{"n_layer": 16, "d_model": 224, "n_experts": 256, "experts_per_token": 4, "d_expert": 64, "d_shared_expert": 0, "activation": "cubed_relu", "moe_layers": [5, 6, 7, 8, 9, 10, 11, 12, 13, 14, 15], "router_score": "softmax", "normalize_top_k": true, "routed_scale": 2.0, "balance_loss": 0.000414, "balance_bias": true, "init_std_router": 0.0142, "lr_router": 0.000965, "vocab_size": 2525, "norm": "rmsnorm", "norm_eps": 1e-06, "tie_embeddings": "early", "optimizer": "soap_variant", "lr": 0.00271, "beta1": 0.95, "beta2": 0.95, "batch_tokens": [32768, 65536, 131072], "seq_len": 256, "train_tokens": 398900000, "steps": 5528, "dataset": "wikipedia_en"}
Below are experts of layer 5 (counted from 0) of a mixture-of-experts language model. Rows are named router (the router's row for the expert), down (a neuron's output weights, with its number) and show model dimensions 0-223. Each number is 500 + 40 x the weight over its row's rms, rounded and kept within 0 to 999. Numbers have three digits each.
After each expert's rows: a language model's description of what the expert responds to; "comes before" lists some tokens at least twice as common just after its tokens as in all text. This comes from a sample of Wikipedia text that the model never trained on. Tokens count by the router's weight.

# expert 56
router:532458460519543423486502539513433489438473518475492489439486479510516543496482458556528555463508528524530509454479428547492476460471490509502489452574553459523600488549554584555554598522477518502518495585440554437551500423465573454513466477468521463531483455512466553496584453534446454439525479488578453491496528507476427457452424533458553514512509462519499503496467561452509440499523513484502493480538466471466567536439519487486496471438470492518473468526466477458537460486448531549473516567447553580495549414513511464461505425540527473555549467558539554481448502563500459512436470527511530508488493507558494530531499512516498507434471466478545470526502458536532526597494
down0:434449518576474473553529534571523546558513472485518524487501434445473498519465536457521465508515488511386482486458531474446536503543424455493456514499520499485526470508445533438527508463492385557564518478451477446530491500483517539499532494530472502488490501537460578610412537433507544528464557463544497491538508472454507514442516532544450515436491545474501531511537476461512536551502503515506490498522560470467433488493520460424518485534454487490536527495517469496512458493516497480496482515493518442457526506520476535465549571542534556438585562514418440520525542462484600562529419584452525551477504573506497441504502435505517476515486497450460447587528450487543542473559
down1:478567517503496515472547464472561573505546507530513483518531416482496453519467479534501565476536557548443557543454411542535483515506531519438467444478490439468528469506448540520557504517455489560451445495448505513509488483525483480470464447508442531515505544500493541503474519509607521514527543490459471503424537480499633471483531526527505504487416497493453449526457510552506535514487527483490462492498521475531450521495560502480483524499487485543544454469531506538537519555547436581493478582498504472463450517459456519501482492492372533456494574591517429535525531498471456518547482483534466456434515552557475544496521490544442537557402470424491480438488523438465470492593
down2:504572435463503458514488483524583496570434548474525536500506442468504524444506462545540458598511484589613472560505530472556467553473468584493554465484492515530474558486565456466490490425477504472513517502497535482494480497490521446512522533554466506547505587552508495519497525420501472495543486516437494518393477500489473482521458497544478538517544517535451512479443487487514459479518450487443436460537535548556447522540565474489477554461529461541463509426578516439510491432371475536446558520510496555463507544565442497560481462505562474492464469463518491484497492509499458453465556504501524414502475508487439580487481496482483525521465460497456472578537493512517501528542
down3:468519515544470466507493502491472559533477501518501497530509522473503560500531473478533488499517479468462472507511490475549427507487441472526539601479438483502514561532497541503478530504495476507573405466438418486481525535559530576525493513443507488485537511401516529492536380466469504483454538471468551510485489512541535491522527515442512500521465486536543500481530459440509468458456500587524502618530460455541466526525515429528553470422584470532542489471480568564545511433577470531479519471483450510485501454511462501578468560466440544555557479553490487509478492491494466491592495566547448527472470530461439431474481512427518438503474533524393499491468574495518473534566
down4:512525536496485539576535454462528517516588484508521460463489544486418407542506489491508454528492478561516554517488531545513473468478443486462469498473531523609506475470493430451535532493533530450499528505504582481443471452541474448485474481478508489484528475520497517494498500520463553594516359445491481546499515453448457483465353532476614495482497442494512526471496472495425445500490528485506464508570544483558469557439468533464486506490498488535449461518474510508506460493533481500487568538551626484491529448530523556484417506579493472489432475474513489543498528581529492505460509576485544478488480463550510523502520501500519480513479476532475521547553595441527493533488
down5:534474493470511437509469584464453502523515499554504465516532524480514465545447500453498441493549464540459476444481526449559552422519520480508445522478497503450552530504539509489530534484467467519525444462520477508523467454545507562507504494451455525488583569479494551514508466482440480434485488488510531481449552541594487487440499480513409615462489465554550416532492501520494495465496486607412487515551452392560498513485495495595504441499483548499578561523520511540440544512472513526498384470526536554498446491544547537529486505505515489571546548497541515588492470466511455518528503434440481495503518516515521436466503534534455517480530418479468517433484541495452486543503
Description: Place-name final vowels. Final vowel pieces of foreign and geographic names, such as -i, -a, -ia, -ya, -ara, as in Jiangxi, Colorado, Waipara.
comes before: ",", "\n", " |", " (", " City", " and"

# expert 25
router:422455459508477478443462588479433522542500527512506509487531501506461479505546485519482442559454432519510521490433461465520559501496436474437498591500449463553501470533571532471472512559580543479464538498569515506490482486500434554544487462517538447480474535446503495468476450490484538455493477465490479538548530499488640496514514523526464502485509460509507567443526489447513510535469475527564536512487437463466490535534557522433493537442489441538596505528574525571551446522493495462517478515578448472495451501476454527499439536557551481554448523474448554459523490453520501561555537496432515547541527507451449544487526473471525456515473572620467481492488484548477463454533
down0:525508420483467475477465540526456473490439503526494473485523478522499564518466481518571531594562544536561511455521462500493509517537476477424454516475476461480445390465524518481468466495511492519509523554575538464458517490531492469581507502466567513474497519549514498499531487401495539532512552548431516421493532519512509541506525488541498501466505443472476607489548601526534546480470527486482494521473475452468437493566544533484554501462488462521477520545474529470432494573432482504500488478394462482475488506473613483437543448576459437545503512482423527501504524522494486524591519511532551497484484533529405506532529514525445451455469513515504564533506435435547529433465
down1:492572484486593554538431560508457400538484533439522556493510493549509549455504523588472474539470500394568513511543500450477518519528468558511582492460501470472527486457454530520469473475576516478595506493514492576518567513382542603476481545465485506564448458512518525500509461478519526503496475487507499504531470489531479459487505515481509443543466541504528470467502508486483482477522495531504532510439502482517472478493509503504497539517478537547502480474520656499444495473442447498559560384481475495529434482462512508472422482515506508525470465476441480481503495562505500586478497416512535516502497517518528447507499454460591501499536494518421450504568518512455439446479
down2:478415389530519499439496494537560559490515476540523520509518475484449578520537437448492459539527528498568462493445499553534488599508529517476534521549512509493533518493559392558527506475573500494492515547487468402509523477460443521455527545475490506494518520525472478419503559463566499450489477483550498436468566503579533503442364566482476548525501535503516539513472481530517491512474455529505603522498419466489478470501546437548510473467457502493540505505505510486477505502504555568435457480516523537469495499468522506520448523482407543558541517497517448508475495447455480482510525451511474485424543504419479496543426590523485509511482571453456448492517531560517529482496
down3:544584533488497437563497429476500513578551499447479487515524516505476496508566512538460444487521499541518497509509529570505515476533529516493494541463463482453494461515492439468520503491563457509549502466488488540512523576503468474500494513483512520458447421508515456414505525481447492508471472632460512496463486544461560555514434490583518520442590485496532548447527507460542480498494446589549450464525397524449471511545464566492490462513475397528480427453457479532503463484488564485526462516532540438483488499463493524545427564510464540438497504522498514443513538630505487475547541537552488473423462490469530479430484491538558544496552476499431488574540497505492474482533
down4:581459500515479454475521497464485431480482476521470469499509468545534489490499501539542582625484568474508489525533444485518546457517503491467496495508511498471464524562501487490484558560480468496494505574517491531379483496564488544539528472508527543531424488540548461516533464559560531564568437441488540483444445498506528521507492483475463487490472372537558479488487485526480575502449489533449437475484434475465574481534460423537539556442520423463458508466555485561498460474521488502544519574508498473508467457446604501523524500513492480441538464471503522556486578450489449473502510524494515484471428471490463478472462551579531522477511523512417515566450504473519505522591
down5:504500520486490490503532515480512529526450475553516558491575501492511558504526523475435537577554491457486496471462506537457572461500410502466537490592479474513471471527594501531506485516572481522467522472487462397439485555466537533532430507532509508479518482449512520423517581484477527495569506502463504450498485571458505479523450530490496461467502498470503460504526494487515551478513554513539560471421484469487481470469502501530586471431588512599537500536496492533492438535439424446489540512570556455506533456557509490493475469504457563481480562528486531496440528504499493523521492536418422479479497492488458516504445541438479487445523557466502544555439507488402560392585
Description: Capital letters in acronyms. Single capital letters inside abbreviations, codes and country codes, e.g. BF-G-S, CS-A-MT, GE-R, A-U-T, TN-T.
comes before: "A", "S", "R", ")", "C", "E"

# expert 45
router:462490461492480489423513567518568473523471483521516525474540543475503545557521516507517533503580502489528528547473462461435442515526485448537503579502499494452494449514475522475529515496533426519456564500542440481496514485460489555486495515527488513440535558502457570546466557459502508530549527492512511519478478448483577571555492460507492428479469489531550458548467475457528561528548503518574441566478548498571464479501452502479594473526556586541474536497457419536505488485454542537419561540474452511497582545496481540491446460538504478486414545518499457489504507469479551513474491468492395505416504480565608475456469507535539481457480451519487423528548564521557482467440
down0:530426485479423544500527511566525501578497525475438565480492512507491512541581501526503426494491507498470523513515505559487536577490498475459468498492490460542384532452495473517516538517502417549531561444453541436529445551469474512476486473476522572491524514491474430525528536519537436439483471484456487484451497543503519488599443580537566491499458542496489337511446510470520517497590466565461528425547541518496487466533454511391534468560483510481496450464437440519549491504480524471463570506511489541516513483493518530482514495429522566537471524532548506508536557435542498522449455443529513520506487564503588484483501461483475532470459526504523518459451475511542507515497
down1:457466457495501488548520495509471450548537504510519498536557459465489426526452480436598578488491388423493521550493463550503535547505480553469479454573508448434560519502490495483492523447488493548462514495493474455547486487581504567518550525492533506524491390514532483535507462488480466522541514515569490491466494477504598502435562504496529524518456553534561554533503447543479457548423467464527496487415499514535551463529482490488513431429411512532482414620499488421483517512485466476569508516526484508438506520466483543465506494513424545531453516524552493486484573511452532523470530532484514517426480526529545549511458487470553436469440558459483524479449497548507516528517
down2:491479527514508461517443501485512508567485552557508554539523487484534560482504458594432483505489567449453484456499565509470553551517451501581467472419549523464522491459515486519493570486555492471530523490497507504524507435470488460446576509438468525458500505483521550542490544489509585518438445514457531535486505489452491490530514397492499520540560525489512568446491497396508483459543514550540494477547463497442447558483512495531405472503515493494550501503416444446486492510504555460469523481525428509433500458482465496546520576533516472604566483501491513472480490463501530503528551490474549441485474476438563500475424499539519453486493600553543463584470505387479533502494
down3:534502509436511407425474482507518461531506465469484460489455443496524519498532521473565494464400433438581478493519510510483483435580476596505525501566508498456506511526463522480544456538454534468483467472526421474495561548508510561453406586523490548517443495522464427517541521461512549502467555496494513463489497577529523503598536473552451442507436530453462578548502504497537527553490543535497515486530433496500561532527476557500520546519542491494458483495413463607464497478499510528453438525501503518474514483552506507435518525481516525434500579410445473479530508540513612545508518485495474526523478520597505510482487502471479477471457477519506484466530540446495519464438
down4:498462550540577487557480493519477515513550446470480540466494533497492500483579490482555556517541413483518452397593438534558477520422558431476494426406536456462524526524565524525422514510530490500554529443440509460458541498486518484514554499523570497550423482464540498500590503488540536545510492474515471529460411504579436483467474497510493567472556462521445549449487526545440430504447541520514472480532502527495539459522566521483519501447495544413433556509527530553528474520492518546536485471473535492508411441517467539485434525523484511493531495521457598464456428509468500515524486477514510518482592507503515529480476528482543477461490538501499492520468468484436534443477
down5:500468561566491513430456542513536482462492508491514550505521517492484452526461493515465508551467523516543511494505529580490509501513511439512542491458488475499527517530438532508518487486555483538473577463578463510559506451468493508488534482506524481482522537477485522406469547467534549425511466468498503530559362447495484485505461444463466488482427487440427438503625468469498436482573492516541474476482430567539596439553410521449595526582530481510523526519464540449496519501486501540522488530477451519536420534539573511525487477527456494434551497528497488446500509507561492456438512492561504465488502442426505576509534477545525518477480447551511507437512535516433537551528
Description: With and auxiliaries. The preposition with after verbs like met, plus had, has, joined, led in biographies and reviews.
comes before: " the", " a", " been", " by", "re", " with"

# expert 37
router:441522530501460540440489575518552446530537463501518442422510481501531594429502518501528494493529529515595537489551510493437494493528492511538534518485535482450564507524439524557482529569489545562423433507510526437505495473545487541555597519553486525428440520525545524504501559471570520537535576551575585491513417501532561494523502535431475482516501451488543506519442465535447453458578449550517453519487497451460507544474427483545446495528477489541522532463535421504437530520487475517538551535555520499515506557496474485488465434553447482538482512478495550446476531454538496427532492488486472447508529497572580505439441502453467529471495488468549489463470477455464517496511
down0:502465536485479427486456482526543570508529483483476541445504512469518516385414485509443499477579475448517516544450486467462492507459449572492493527479585505476508516502555510456457550475512540436522504541478602445559466466474524534466469509484581488482516477517448512465516455539527473540485550511501562510591485484518503528546566521542493536514438488528447550470489471521530550511430466417494442500504515473479549470474523529517425461525524480444483523474569541489406481487448471489520490422549448464480520590531499516555408540462480502503530488492562537467480488514434488571387591482517431516536518505479517466530491563540527499443515495507482523539514500518554504575535
down1:445542501489487477526577504524539473546501604492515501515511561527553500533506466442491452412438516462514418518533468529478483469477502522543516495507484442508525491519483428387514497478505531517525571542507385505502531512491487519475464611445544445425497528552409576448459383501433471508499509509500532491496510549543513515440540545497511524488449448491476513505480484505493509400533539486561510453512487519543509544538508410457497547544489471467523607523509481457529574517546553504521379451478418383499542507493484542492521488500535443508478536483471480520519517574471526502530538488504490554542467462525503505468461519470532530525488501520485522527510461487536503486526
down2:449571458488472532553471513567497557514458474456462593422546507586594497490483481433521522473442552507588520519529500540485502488467451498464542521491559571578494485520474489517534471535502487463481507520502461486552501482510490473549469508581497427518475520521534536489473456393526471474510514549542522523493519552553475490427402532473499488464567465515418429477483483549546452505480463526566501471564527568507455449422451518538473496534486499450461508393511524512525481500465434477446476493484530531567459444497485520507421488495553526570499518505451544496502496539485506478473531483422498493515535452556444485505552492550457513539563414490535472440555512522473508517529
down3:486503485443444517541419502464477539549542465490604528494475421510478490478489427457463466455561516462554498526456510461484539490532520470559500489474489439535489543517550481563505535544530530490493512522450490562572481459525499490485506467526494511484440506477565488525529554435487557517491561597484467448507479439454551469531517485491495475487528429460446488551468459606518526508469449456543497491467475515418539556508546517513467502431528540509540508541524455534492434519596519485493531467609551503484521543553493438463499463464527478586422507507540570501455491546496551507505534516483523513446494452483479418569472444471525567511522483461503427429453551508542469430512
down4:413491539459553489483535498455490517470504554478497521503489462476477493488493479482510491435481485572577511511480521468501511519499540496504518559449495543546504503451535541555581427479446456534506481500498600398562461375460553530454528519441489522471592482472460527517554453494443448497545524506483455540499520500538559466474461479431438550467518533506548510495390553455427575424506516458544519521490486604535555532444484516522408448536489544437437534510540466491560517479491511508509533441497523577513500540501574434582503513488437552490541503536497494554493518473497505497466476536548453508527553571516454495475490461488460496491474530500516476529493476489517451477473
down5:528465531519457504450530463524568542530474421505540515501534558515497514512470548575485454555449488462521424506495522473543492517501463509520525489409618507476459523493496525497394439567470426483573487499546503482426422471459496486565517514496478530491556458503546464517501449488502547496539500394534558545463527487558489458519461491483537500516470488506513434555480490497548515451541491484435517531502517498541498506445496488509468517504486463490494462524534497516425524538433562512501487442522493494478497469492526553452487454507485536434564505529545494628487440564546469411505504414455598483517402512464573561464537512506491477457543584502506474499515539484528473540504
Description: Commas and conjunctions. Commas ending clauses and list items, especially census age percentages and dates, plus and and but after a comma.
comes before: " and", " ", " the", " but", "000", " he"

# expert 23
router:528539486476488568558430429483469463546429534488411494532550453514403574515581436571469424477462466506505552504498582538519524513495484526493511528535464514522503489536516452484477564414552518548504484442493398446555474501476483535509508506488455466514507535483496510580468494510472546513446477527476508514538555537477504542572525509581499532491517540513531513455536490558508516450442430508510542520501490476512494569556475419546452499489531501557420483509433493466473460428489513469477521478452486466495493523523519475493534567414489416562489484524509500508478577442483538549495514529488447481509464566507443410470486504484414563552543500435480524500470523505522455529450
down0:467505505550524555434465500507518525559481519570501523518519503555504553468501519518536509442468530489490413488476532557491481512520514519573466548516489485445479462409516464547530567540539505514533481461453563477383520466541557583616499534504469495498483454543523513508511421462536457471466474467517470521484462510494495483472499514377592524494454548406514528518447503514520448486411437521548493464518440501526485505488544507423537465487490490438452459522580544532473402467515535490462450523490589479477525482559530497498508481486575461556486509474604510495475561528516512492455462547516506548452468524486500552459510529496487396519504527487533480449467504524479546506473
down1:500439482571483521504480503472607476482456480501528428546498630495582517571526554487530478503437496549531446531452548557484478517504451489520519503495479437482435500451499543608482451498502555498448489523501511465387455479477535489500523468450498518456490512552476441538572515536437533441465456473393461509501537521534458518500564488437532528519473500481496499515474522556520484523495480492508467578500483528536586497518489496535519484478459605502558559548457487390504482506508518525461458496429587532562470517503487501550519550380489498464508478467502501553517461486552552483438502512526499491493459528483462546512496461504461461483421459470521496552487536543494505486520
down2:515517512475595584466413542597411487470536483488456489474526473502484519485464420539443488502465502547551522444531519491602581475517532547487522503494546536473449444509541435455426555464593562499415549424497489492540489523457492472501580491486537511442571529519530460550526512515512552458535481470479597488520515487547544448519544525523521537467513507428512447452510543521489514520470484554470527499536473489506492547510488475491552481486497510487466548460480466515440515543480472498532468482529495475506497481465479477512542532473509434557459413532439522416466478477462562526504463465516530405464480505554575467492469504511492600513531480500539499426504508548483418469478
down3:523522505503466569544553484498517561492436510577485520490442571476485535511503444460485457503483430501425467544533404552477526499490441460449406482507489458591466397531480534516472475455482550530568461478531475507507566510488529484506460469494483475505518540487506526580495552455473447507519517490501523511529527491510471489496575468490577584523524582513455489497562522547467480521502572535461415464550476563520503500478499469562517471595447541628494497443549512537457509492487508463552416503490489467453511472513448533519480507412481544506499511471452493485489479500511526575461566509511531534489493565481503476500472464515571520440523450475472487419527423449485466520543
down4:447493465503540586477474494535551506475473496477540514553513537510530514410478554524496526493497456522566533526469505548456516483434464499466513493506549496496508565437502563592615494514492484465497558472543538480533435520559511495480467504476503502448515459535427533498501479500502453497458399487493466563430497494505547476544493485496532606502509437436542507526462371516510443469509566503507535437430541513453585485426512521547520481502525444513488560518501495461497529478537519479449528578458470606479496518466563498454481552510492486482470550465512492463497469479467503513508477514555544517528447490432492573502455406555501550481471529504478547528526479442402440514520
down5:527503480467494504510481489525523559495550542532525506518539503513545544491541525480531489508516439457485438559464463528444558522470517526591509469549519538564575500527482498540495478503520508476489391542494451479560555490488464486507421487481437393442422467498531474456526564466474546494497585526582479568516430461472494493554535491526449497474518520468558486489508479550510435548505506469525484516530500495490472531467442512485444543488474551484512497508589447526508451486565457487471494491502527540533555495487424394482450493418474505476575537446454508509503447573446514513564438475583504473482545481523446529450486541426498471510504543437483554412522560534463461568509
Description: Mid-word piece after capital. Short word pieces following a capital or opening letter, especially ew in Jew/Jewish, plus mod, Lab, May, nov, profess.
comes before: "or", "el", "els", "our", "ter", "ors"

# expert 39
router:491594461499507404455537443439444529446486585483476460381580458536493535553494432528498498466521450532494492503526546477503520488537522465475530472525563509561520470461506537523442527501482554484557482477514549535548536554485465437548483499410564497497476437503405484564545492503489499518522499608521538546468520580485514526507474474483506555440558488573466452454529499538489488520448501526579455443461557495444458501465426450497470468477475485449437519480478531468519518466534474515448493524464526447544505475507479438476474462543518497438492456454511460487581543540466485501478520515529546523455516498526457509500463546555470424501600500478489507567555474507527550476504
down0:479466521460458501475518482498470521495454582517431518442513603520511501484540532571409495512425524470420480487465435565476440519560478517473469450486476500500423494462510587521491503525419516489584526509506523517507482487505522443575479472572576402473481472538494517563488436522506488599521496512502538500495524497516487461512466458474507515475540517491477501539517609512547465510503488514476407512541462472542550548471519533523407484454468473502537562556450485577488465546470456463552476553505483502529551541565444515463538519480503455531479482451466547457423545496455509512502556539484484534490491480554438572490550483485484492415444521479521483577535493471572480486499
down1:514533517483476464451553487491572428515491506443546473533539470493525540583488546559514510447537540505460539473537531498576522475518485416557533467556548464564462523470512466495519525507496535453525502480509519534431479563506517509546508489498443457456495499412549498495547510453536434517468505515514572497461484535517460507470455474516539504457496466528452525485382417513527506472531435597532493491486476512531526527603560530472515503502561543491497505510429491492526470556486582507479403494485502489503508475500574416528467472563482492503519487534514543494529432430532341503512451557538504516483479482520578513443455497479507476517476488466495471503454419484443445540563
down2:546496489522524546550487496492468404498510503477523524511519467523457511490500512440473531456487478515473467495568514441586498419496502555474450450573533489538433445517448465517508457465448500516474494565464485519511502501441436569519442449568451505517535497456534566496500472522534447492517542538438542446493559545522491495498576575509543469522539498428531480554498438553493484478403497521513490456571509521469481477520443485522527500489520564487542541514527519566429474439469518542477411518523495467418431566542543457504432550528521591571519536524493486486500553444527425513486444534470492533494444514506485469519548567468538474465529406527512535516451570517542428487511
down3:496455491465557468566488514510549553513498528482376532456531421481484535556510539464515497505498480544388535553509498498507499499491430444469474461448483471475511501423424511543505460498493394570517455463506495533526501454458538504513533503413515483384584490490469616517498496504537462518518537469542504496470527516463492509540499563597466510526509510470516545464482426471435502495528440522475430533469476452445483474546512484462523423490488530548490515580468540519505552507512468549525574482487441458504489473457517490463543515454543564511492489525498508556578533515487537505532500564498568459516487545514475509498548513474484482452523489461453437481536548529489559567596
down4:519422478455438460545475369528533509469516507499453524445507466486485492484480480477514498465558537530530527427475472508546542524507529488512530516494502553460539489427478555503518532563474386502504489492518495492510500524529425548547561581441456517429523494532444529516456485498524442463566469515519475515425479472487513503449510488549503513442523440511479468555554517493495476449549506512574471500483504539480560465476499505548487487550526520495462502472473485550494531466483518545522518467456473416519524449538489530579425535446446535560484471543502509595549427453557479424464595488475430438499472513561543509530479567528463489487609533446528537553525512514473574464533
down5:495519511541501485509509451510516478576562489446494490511482478511457497517480507486508489453564447494483512480524469545513485530474505554518497496443441507514477488423513510604494536523524484593453439488474480473478440585486540502485564462503536508525517516519501570561488463549549473506468556597500452480525491492529465474506552449516403554522465547497498479429581429424490517524471521529463569550503464463445483546496470528439490541440526506480565508540458545495463451557498587511436531496541536526523430473463610423569485498482438507456502500429468473565454421478460469448484519563452474522452481484504506501483593532477502467495539535472506518536529551561546455468433
Description: Surname and place endings. Final suffixes of surnames and place names before a comma or bracket, such as Evens-en, Wilhelmshav-en, -son, -ton, -ham.
comes before: ",", " (", " |", "\n", "'s", " and"

# expert 53
router:520489505559423491458456544497442614464504436550455474527512521527506549429499491561504509600426488494493537440527471431480484508498536482485544552503567498533524490486572494464441574533490442467527475506446510499470483448511607518500447484452518505479435535485543483430454547516514483535579447416524504474463491487472537448461538527471539475481512526462534527488560570540489419491454518514483467508542449532446557558456537560518493491421505461496516503517548520574446545528511517501533556529456447467478475519443449581487488530465450538444495521501499522469461555567474492542521441494530429441453543475483461539455529498527518476463564524497450528465557527554503546467508
down0:565519514486492530535466603494598458464517484405518521463517480515495439500514588512494505434516452438558501554483530469444456500490461461465477480522471527498474550441480484523547604474549532562444579486528512555524463527534438469524517534513541463503469516532453510537474447547449476525448544446536464499487498494527533474488544462523470469451475512560519516608451538518477488424502539537517567492517489540477524481504452536458563485518449543607450535500513505509483541407515480483522495524491527471452512502460579486559520538498461440488630412494511532477507521495470477489506477476525465489471489470425489543460548483509443444486495579510531456538439459498517436457507
down1:441561439543453457578494504494491513517453514488476549456431454528489497545490422523501501494542471481504476479525443481493457552485431526473515477549526470584442488403485530525491502477598578459507503535491479464460455449469523451514521509508523514468491547484527503482557468508507474458523481515478462527477548489492497477484455502531456526518527561535504581469511527496538546460511584507453543481478396465541532496465521471504548472616527361553474462477502479485469468476440422521546503509579533443485537446557442528477510598461488458516552491476556425519573502501541494458460509516508544490516504504509541521589567519445516523551508521547554445497448523482515461546466
down2:480502505459462390442452481515487543493490494484547472483492423534454472532448480411516536496483512460532437534490492527489484497488453537438542491454479464468462491497531534531406497511488535515490557442472546470443533498492507477503490502514481558440464552530532530476466554485521554479457457525534513489454509512521470482470520477529467546486515518527464482493505476501543535493454478582526453432581606480503498552507538449539516475553488567440529511519519491514467441411511583556532479532493470492564432506566415428538539563579519578461477492549486493562448486464596461547625511463515570543523489507481475530505472538533574538549452496488487473449504440488484504554474
down3:439468473531398522508487424489555512518511552473476497533440486481432432476514517586401535476516480529476572486545506470442496515492452485478475435492478453469563512459562485515503520477511565486483538556532520476472544495456491548491437561535560485484523526470502454500532482468512511525451516384480524523446509458534553559496452515457479481550458472497460525523492486559530570482542540592523488523482465453533522493508509452439520447506469450550506510539422477553492590534521503521552428606543506492513473460451511486564530437496530526521515420418535469511577485448528489468451494443466482483506459527493538535534526447533569455528547591518466477570510489480537514515524
down4:455492525534502502504496476500542488482458476495506488511528482472635495518518504495515547522515457506448477464471502498470499563443584465498596459507500464468550494501524432473506537492517571502533523518538496471466578470512537504467437566456457491503466494536543466527561515446531476468455448467519441483483401475490525525511464424509424533546523490530531415459428542520503400593469480540538499483491482504476455521509434535453524540530586488472496493497552465430417492416547481550498536464493558482611485506545537556419486562550443461492474567544493589449429498545503520501497528482488531541552426542495483461528499481566507545494507472520481529479507524478483514461528
down5:479461511431471574479550504519553606511498447575479496545557540508497514485559527489495452512518507464510452501503518522495533485488511485518538403555548549458505440530483476513462487485528447459497581416513503501532475477524475498514482488531513466438512545480587533476485520485516534477558440443525462513462516449445565453532501471574475558487461571507487478511532482506509488593548563521478486537471448513463423467451473530520528539499451479420485511454478517496556561442535501431499503491525448537514439534411511522480464515478510423504446427438462532498533437580496561488523519461407524477513500554503512568409584463597501507498531475442501520517505540519484473551515
Description: Infobox labels and units. Pieces in infobox and data fields, such as time-zone abbreviations (UTC, DST, IST), %, km, population, Died, football.
comes before: ":", " |", ")", "\n", " (", ")\n"

# expert 55
router:512473423484477431468488410531453576480538505522500496487444454510469488408562424479468465538472499508536575446495457612468434569468531562517475428501479473446492469458562524476428519501463549513542467575442452478512481450492592477514444446534546480522521559479545486473556418504538487488542564511456535493492446490507441490490487493584450474457492498506515508527476488454490577436548487548498504546518465503441499514442524458522429520473482477508484532466572482490544493536519546454570514490460498504567541507553479542447542497441535517543511456550506495503482517473472450549492530533552543503509467491469495491481541524570540560559466597575461498534484465466507512484521
down0:489513514526542561454492508487509442527438509500461523487527465480447456457509515479509493527493592543525474441455507473499576492526425381532453470503450476503500529527495441521530506440457496511476502537463538521512443563467457474461567503499586540455572538483473477541480526540529490425512506520522530483500498498471485427497469409463593529428473504519515516488548481479497566515527506513446448502485523473495527506467461490513534485457502538532486544506480491497532517510515534573543602519532472551421496529549519466466471446536464436549483528544353439491488506467459467566530507489587498416520503479499547559532492559509437488517504565598465579425509494542491471508535
down1:500466526499523542568451470499512525546468480525585475482493442478459508523551540485516460536473473513471556491572480528526445487499499452491494500487501574504472441470512489507490507529449468459536421433492457567506571450519520485518517481460484444576520500398485473467493464523493580488480501499486507521471490528468535521512526565497491518473575514503519606520527496386509469539448459530451503432507453454527463490457510595560464537503489456549459462484493528519467519547466534514494448565560539498437492461521439529604494525545549494509513506567461443491512510557613500558559376478473495518472491448502545538501541468485540543515458436531427403485517484487532498504475
down2:501496543494533562527495520500514531568501511456544444532435523564555533475561499515473477569487535466511492501440473485543426577549484478479478499427478501565503440552546491508468483484567500540509480385493501467522485456497461436559501509450518448507470469513471507533488506519491537483538486450546482463469493447492510565532493528422514475425454430489563486442573439472521523501469419545528493489474452527569551444476515441535513473519410524537485499548593536523529462529519553507478574489520545529511572457520522500502536452432500546515529576559452530407580505518525482481508419472530451519477464472542461521474481501429515487539523513471478498524517445414563511426523
down3:450512475526476568476478478502527529526561458477558534524443499525504592545467542492511421466523539533481540500481494511494516512480437448563518513431538544473491489492508525585530514541505507527559560526426570489459520504571504522499502518512517506523495524499569463524421472528554469533425486391531535522437460514552516418467552486503530487429472527523475463438459543530474450436459517466465529474552503514490500410494505491500535528432541588430540452562509524548506478496480499486542505522513521540492517487542422482497467532431505487493472434503504412500475512504565452539416567481516494406564473513576520409508454402483508468513496475437553523483509533496477512515550
down4:585485521473398517447390516590514505399518464479476515525458490484517543440557448518466487518478503518503469539511566481428501443563598454476510509482491463498493556494552463477433529448453517514496505487450522501544563519513501545578470480516530456486414509461522529484484486531523552474504559568448518506476445515520437542500458452538478472449555453487540562440498478534530504477526508504522553498471471499482492525457530475601487537449514561545567540546543484520533515496522504496535521444434516535539511448526567510457547420481426497542524521503475484499438511515461516422501555553505509456503504516470493461499441467524488527550490544476499555402559449427534472487558
down5:485527491514540459389501512536483485504418480438521492521562440510497466483464567468595573560502537475527522434480494521512485410508449456458507478465523554529481485478555448505530492461501500512540487504497506490458460504433518500463498578488489482524487486556568522540466474494481530552488518543546503496486509524451578474545456535542531554502494563514511514447503481511460542480451476486540580572495458500493351502509623543528560519464545478497503529519531478545513497579428518398510497501469562481497474471495441431502558578498513498470497467442438496513456504539500486511541486541561519506537436452497503448456523469475449459504462592532543518504418468501456460505538
Description: Abstract noun suffixes. Noun suffixes and abstract nouns like -ation, -ment, -ity, species, development, history, government, often in headings such as Environ-ment.
comes before: " of", ",", ":", " and", " in", "==\n"